Experts of a small language model.
Experts: 32 experts in each of 13 layers, 128 SwiGLU neurons an expert, 3 picks a token.
Below are experts of layer 9 (counted from 0) of a mixture-of-experts language model. Rows are named router (the router's row for the expert), gate (a neuron's input weights, with its number), up (a neuron's input weights, with its number) and show model dimensions 0-191. Each number is 500 + 40 x the weight over its row's rms, rounded and kept within 0 to 999. Numbers have three digits each.
Before each expert's rows: a language model's description of what the expert responds to. This comes from a sample of Wikipedia text that the model never trained on.

# expert 6
Name and taxon pieces
router:500424501487550468492520469492549540493521474512506474507513470435431566451503455562440530490560472586496505526503512519496484501414470570450469537490505444529473566539533497480437490491546462520519543473504475491528481510522530443398517478465475587537460480474524486435482472562520564490480503509540462504516424597507548483500500539520456455462471553432492437519497459505418477468570514547579494511447470525542511505505466510479494496422516497564440475463435563448515525510490480503506562494531522568467568441576525466438486443567548478539466502518576497486553513483494483583
gate1:589469517496482553500535464473494488463495474499406498581427550464500526539485497538506477493469496511545463531432553505496483496444483546475523598486452445493466564513490480442545514535518508581533503576555510538507482430544523521469453471509496459478495560464499590437511475433534476482553501523513515506457505456526486497477458540557503540508551455530440544491502459537451393532467440515451545531543504434540439437474487450443469526479582485443466526518455508503527531506544459490500485518453508530559445505483536499604556611452498488541505491543533510552528486555462531498
up1:512505524499514485517486498496474547580476412439475549549453573547578538472430505470540511490512494457459446507456562506522432471476453462471504523524550465493458501545534559479522448571627480509453505453488451533557514455509515490542509508524517417462442504434451522458460574530532505476531465568499537478553491539531472540492584527494490518564463461505437483490484440413515448543462405449460444446494527497555526485509474544473530537528432472427575455563517506480509503527447484508499539461551485525474482504512517424510519518458530489504499509548463518556547464457464505467
gate2:494475485506464564521475535499483564522430516428499478556540479503429476515592500539519476548519506508563502507448489486455461548537531496524518521534518524494507528520531501486503502539522470523520477479502517537474565435481468468510468503549532445481491478503473525596455580540501431491484447517508534545521549526486500539549506517488524477536506557458474418483514569495495529548525476511510528493484480505555571529388487459463428434520448573433513428550496429576529516477433504511474489576465536432490525498510525465457540494502542477534523476435493470488444561355435575571
up2:401491529564512474492636468534496508473487514540490509452499531496499495461511531449544546482512534513477473566453471481501424432469438580508516454454481434516523524567531506529495498464437565543496593503499508442505481482514557528508438453462446545508477437493518450494553537431489544481542491474497490463511428481534491514470436543500523549533458480503491528495407488499526444512453532503516579565485497516519478486517538530510512576545612482545585518559541494444518410540531511535544478416478466540505490529459460536504428509480454501571498497499476489466542543520512462494
gate3:436452499496490572494427503478528519513476525480537518564492600465510492538546529534586587527577548519523495503522491519564500469532492462514489564421439561518475501485503464467477495500466508512526566532498514445520480528550503511569460462433437523436587499475503495454527523462498540482406432495471486563544507549501469455560467562513555512479491600559505537522526461485490466580469552526519484511498571480500486550486539501521542448549422560530435478538563528594532515506460477530529515476548477558535452553489498485512445496483509528501488511479474463531522563587474516457
up3:510484502463518534470410478456498559480460507456539501491508485489506450517489509496503623594482498489448490519551494473477515479523478385528459543494404487491464465475576443449453499458471524490502486481494493478475428526525526507496462488480529463477536522534510405488488536442549513440425521536500504552530485489499441421484479535535474457490551533573540500558530463513546554567475530493484511510532473430487486529548504598582612503599478489464519488555562527576519557510452489517498442530558511507541550479479462523472506465528533542496549449539503530489484548546535484550
gate4:489506491491494448556456471546514499489487510500470482625472537501554472523448504474482459405538489464478492462459465573526580502511518496505521451465437497473462456547541421521560428549518508497481479491587476501495562566538530527550523500465446551491480512416522546518492497434497599513443490501430526437528446483433537485506497507568511486552596521522500558513565437487480580518519435481550498564479490510552522509519455492496535494455471461484476497425524509490505566489464553494535523438582558513499509444488493446490531500452514533446472524510489487545583499443529539447
up4:478567511530456485451514452490450565453527514470570561477489521524440470463530484493539517478483467508537564495490458463527464437524473513447491483441532505529510460416464450551467501538476503511465526499474526449496477496527457490503549558508430443482492460463452471598502548574440540560539468496564510501400523495480528503402525559456483494495464433458476400529436536475502493486467451511492554519563458455535500449487520435445543557507524499485526564582536566580452488526494486487503437586450494480558462570495540469495428497534516539529475447462519524513487530471481509493
gate5:525562524504514587477472533525494519465520529540498560549597468450470543445482508476529483491403439427475448488487481458471464592545543452437530478486482450494536560468482480484493514530545499477469539481502515507518482460436507479493512512459445433494529471417540488523437526509517468564523504486494533446519488462484475511486577498444525522434515519523498498513469405492508427492509495465519446466468529482541528475494570463486488442493520477502531553504523527514483494489491393488465451550542537529496484493514570575451447596572522512609491513500552530552451604475554433499
up5:458554494549534536503515459514559538495463471557487516573545509483460489441470552458538511499399438460495449503512471443538532553489533453410482518531500485510492581449495513467560516507487567561476534576509469503521532422511439507535464504496440465471558484438488524542444498490557445502528517519516448481456475470490473451430520480476576530471475539539473479542464446544523437436526433455601479501424531477561485515512525505427540448487534476463494528524517561532469500477532448476467477522497530554494508484500574528456455533556536453577481495488524530559497497543542395467
gate6:458471524430464425539432507514517470536437468562483530573484437554486464512515536424513496469443478566440478560434575521492478506423504431543482544504521528595585459457502444549547509450541581532467476468513450488413513457455465512550536538525512502514522537578474516474468530481487588457468508528497515559504515488467516472522481551547450491527484419545482531453499418452513513473506536515502552517468576420451491549493474503526484520480527508461494485484489500514486534577506521521389481520510522520490490505510534523483513612468502442464481529520480504460499509462525422488
up6:523608470529507545468520476581408527509538482509461493447484517478529483528544518603552500554523500526534484487436428438514483535535433487517551535518434477446475558504559534474471521568545512477518494483535536535491465516475495481492453496526455455478402522435490486534473507556528411457558521527524483532550475544530587541505572456525520432539546561517463469545474478520472516536504487484523524507460463539511421445548551452515504476550571568514532483497539481440565534430500457492502521462482477499516459512524467519534522413482484470473492462450558436525522564568485509549
gate7:452543545500459529567484562519458422468510519477548513523505479485532452597546488443488517539597461569512544409455506511570472507531480552450498513455520486432545507536537497540479512525497498548470541508401466457484473513474479525565483474502535543501531462473488532577486557500477511449496447557566513467471478472471528540528606434506542487515493515459496523494550529519482500518454510439504468469541564490493523557463482501473481428463507507511445490505453491564495447549528519488483496388446489548407527491514430565563469485548582558535436506554476496485448544507498528502
up7:549503450499501522445485443504526531533513508560492503498504520499456536402476503528475490450451499470381464553462505509427517462451446499501535451519535463574482482432446477458537461463453529495496472468591568558466512479494534454522481552542477486484452595543519463462515446511517497553531529445467487483497531470456506502442475547515484561505541434532508495523443482496519531502556461520492525494486432523498426373518559488529535524567510518561581515455478523440469507488494473559509532573548526430564460479496568457460482509515447464500543492458532465531576524453460457468
gate8:497458516449463417481530543503509475509508451494526505441550518444525469535515474497521492492507505607448541469465520491505504542500502480531464512508518507560566497515459533555501506438516529513385467551486467476427393502556528492535484496536439488520564508402452469524570525487482512465512445556515439499522445502504517454501489484545501532527557512510548541527501494504497569586506568552543561456562484561452465509442526473510491458433567564543479467504532470538519492502476600475512574494501426516451471570446496567484534548444463455540454461479452503567506483536478461465
up8:531505490498524542511493457448540509440435512529509504499472504539527514490544576444489538446448487457599494517500529433497417485554497480460546478511466481450518443466537479555519513510505471487570535455550568548525549462391476512531524462495579501497392474534501553505447476542538456523524477484529505493513568492521470529593528554457540499552515482441450537492424494514536507450486509412526438485469544489531552407532469570473513489535529534490501538541490499536523535469483419571545498468527510440574478513534494449457474418537486557496443532488474507472539456468498486566
gate9:456537495556471436498471541472493526457516488474474508567530456500470530458487505540445506454536508545552492482538492485446476586524523541483543485513476552491486471489520539570561500448517488445542483500476521477467609435494528524546502529418525441436473476554560512505495424483533477460449530503522523459465528507562522427551457552512472564498506525535540471522453481462499510562508525430578469460564470480493533482513467504490527520431517495464465515524435496545553455442567432562478371423585540480523518585517526520528412498533462504554493509495504514488512427525543491495
up9:405556471544482445504474497493509466476485487491514501511575462545543551447508500562477493441561481512513510525548490536451491507458493526495523531536530557565434480552556503480545477492512460438509466497466567528483527445561551488536446439451554534428476450440458514474451515488635456401532511513478531488496484557562544448502519448493496556471554526473466485523549440504489459448499489524479481510519502493501437478508433521496506508437530509527468541445477493527467499478499480510557427443442528528492462599524467539503474494476470482583473546560528501445501400549463577466
gate10:502507509483436512478484501521475514474560513530479523538538491493473423531562479466461456533561456499455552504436546528489502484518486496536498454531584518512548496540545484501485543515449539437438514436473506485498492499460511482511529497461531485475501562545531505513528568474516552464482503518540561449523568469576481535459588481512440558580448463498493433517449579502507430503544479458479551522427499488550538454445447526477558505460511468380547466530390522453550567403524469531556498507520478482515502499574498561495470460465542441463471446455536556513456496473540475459
up10:469475511533556503524481512516511434475427520528540551490448435534465502507461488528554541469456578530454496503532511459503498505459470520479518543530438503472470468438522510603509526506541485515506578488515465439557556457487468446389448496582498506508465438504469444453461483488482464537489408507524459588501459505414503438519481531482508448512572500568507520533466459460482533528417542464555431486546438477464536565476575444552514543521500482564539476543557497489419462534515527513396561458479464503524474458465518520501541561574509505513492532514523496500507476515490512525
gate11:537537527484555561527565507488534517463512476579419584521476510492527497511520384520496501506511506535438467490517466549439466461487516528518514519461481482568524454547511467481482571460519486453484517533498490531469452489528508495492461474488540519414521432473465577435531536578510474490438441527479493539524501503504491544534572489530539430437473534544412541484502455529568499530460490497446505425464567508487485491510526478446510465505450516445501487573498491518511554541497485512570464533510507567508544574589422490573526495535554527610496578544501452472536489522528551471
up11:528493500465523478536411450440516500495470479466526531483530522494546434521467517494487489482572529512510555511548542451487576548495462545525496481431482530527475499426458539546549476502499528484430447429488546494464472467476487525590537469440464517554520540513563475536481511524407475545493569503453498604430457434555446529497515439549499580528552536539545527526550529499432456502473489452437472510499474440468479505505426465527510520468468479472534596451545526421484502463534493505507484458531503490485492498460511501478505551445479505364439492565437473520513547513492500523
gate12:542520451470543490530539419447495457477461498526575573472482526531446534536559522558530519506561490562469488469505500487506501545505430436472448430478494535577504510512539476506465542520497556523461468455480520467530465446527450544540584510453562533518462563579549566481514565489404534547552490479524500547511528521462498544597549537522498430515498507536453480572515489451547501487536541497476417501500500526490517539581507591486469475539453475485444525502391463533471533558502482487504534471520468477530475571513531529565489530491460502464474520544525504588514533443505488542
up12:525472459430505575495482443534501491509524488524476491509477454398518547484492447447444441472542485457498470546488473500538491552432479564490510547555488534579488464553502414537424487479487441542502458535553448534500441350457475509479523526514529465487481552483538477523477386550503498460539562515439531516510498483584443491514539498488456580496438466555458538485544491520508435531502501521510522455599433533553525565503515489523471451467542472519540490521504504495503522564528480564502458542515538543443478503445478514512536552522423536541525548470507528511475529512458490499
gate13:518476549500563502512476504498469504499576526486535507536573482440448447466507496544442442462477505491523457427459497485527466472551479473489482496476596543551471519533576484449500524516467477519459563474543519525491461474548513506505507454633523501581580490486454545443463514486501473529484519511488549481528462437496566617429464478514444549470462534502496507543566462449482542483475494473568453519498501487449520509473521517544467463507505417489530533483485482505440482597585508483509480422478437451481564430482491556468517466555501442489558487554549519489474579478534531514
up13:548523532544472476455428559428415436587473518489548395511509518507535492462441457483554448515473529526549518556479536593522443553531452503587505449458498476451474521492475558483502590502447531544548451452577513480515550474484498436529482507450512519447515545497516473529482529466460506495519481563497575520509459554514559443466514427493521474568489478445442486472485530464497512431495476479506514561560558483451481449480549500501440465531496503493475555598508461490535488485559519507502516550498507508482520479484496450515541500550541439527579437470474484540452424522488504513
gate14:506512561503565464434609445562519477509472506510481440475463446488523528522473515516469541473528437575545504485520499541550429483424435497487498437581479506523490555528525501546457562494526491448531464509544488461559451556491496499502496606512503500485471566534535479462505513531511466455580490480521530559427489527472499532510459493482521520584534467499464511521426538465455525442501505495468518497492524408512476518434485453462445509486479536430507573511430433474485568498522472449430433497483477491537511469419478468492465504527559507447492428448489512488559511609487542492
up14:494494518483521473492522533454497530530426525482476438504495515494475515623548509547481554586487454518498518459476464491535381422469435489478472466528486538496488526476534532499488552478506481429525506514502390426567533535426527530450561527475510496445487516487520472602467491493516515496537426494520503548554520513506485495498477528479630506508514441485468484547453475520458537482486492521475505553433474475526435423472468544502470487481462478445551546478472441487516560461467482475427506479517482516484492490460521474491459582464550521533466412467512452521518512575526604539
gate15:550498491441453530544445465487440470513463529548449465512479465475413486507497491522477477438532514458508464562430526476502492505492517492446521469517586529471511477478488540514445473541528471500458538606489507470536508523567496555446514372459505480485458525462472451513461409504577474582465477489514416562546547473561485495558497454475440508472469435521542456484464543517516494527446447561426520443496450551468480504489491484541436462514505549423508472566557394526483475479561499531512536477553465507518539518455500511546476492465473492468506512522441486516420555451485499487
up15:507518514499488540458444515497464486522460509502469514452487564415537536537409452503448490562505485467511471466561470439461495491527467508491491610521469553505555471505478511464572487601474514545513486495395509546429500516524545495494449536522467463482457533473424486496538544416558538512470446489521458528513568493523521539508463531569457532498497449524448472531529515466514469479488564502528549455515534463593548496499435521462534488479453431501458563523536563569461534509488468513551420484575532555501506444463516558507562500504452489516520546440535528432493540525475485579
gate16:554422484533406559543571602460575451479476464508566474592449465505487482563515474541495486453535464570439515435532493503458500496565428468532581491544525481498538471485513478538532499499483518449531531530481496443480515518505467483448446437454476462526536483539427474439485455530484490487488519545514494534532562417518588492517495565469520476458448476550498480430496488521511515514516471458528465526496544522539518465434538508543520484531416412499482552508502469539504546505546495461481531552525517500479591547484500430518573551411487515547516480452466465512499450506461483489
up16:464491580550476469523584490450505498505474506557490549506537508520474593519482531469518504475457501479521561567476536561581512541515561450422454492473598560471509468564500462472444521550501526459521565504515512571527491482531468527505513507536499568516413557510503500473516553553474549545549439481482492489496473460478466493582451509549576589440503494493512499502524489470507462510484422527474523503458479490395436425501558542554519494474539531490534508505472593508489437469478520494492485504564487522476423475429565444558520539562463454535546495471456512508461495482493515543
gate17:521481474522432528365550542490498470567459468504485469597507559504500499524461436538569432541521555547491433406451510527623517501507508461527525507494505450414444544502443525517538467555476536437502499478502440517508497474551509533529525541476516466488518503542579538492529509490556521552522535552482391524533427496478488454509550499565536503486524442518529561504486480515487502499557504476546569510494491508500464501515532448548440437518521490521467492507521451478450540506559481492492481493495514575489515456549454493526509512444480531506586441544445519508480517502424494589
up17:529449558515487455536434469436460485502460564454460582443481486534488499476528539522464597474519436450510511599560503465459501490544477496463500529523523479541543484459508510440489455433487472539576462557447511489470530486438477409568494525524526499503506449523438464500415510446435461507521479505444542537517511470563516513504534452496426512507485556473463452504485594576537463556465547556490464448516503521500543490462438514467558581468514467523538498476573583543524477543504499517524481451561597447485456536489504566480537466526502493479499541469476493521496528520515496442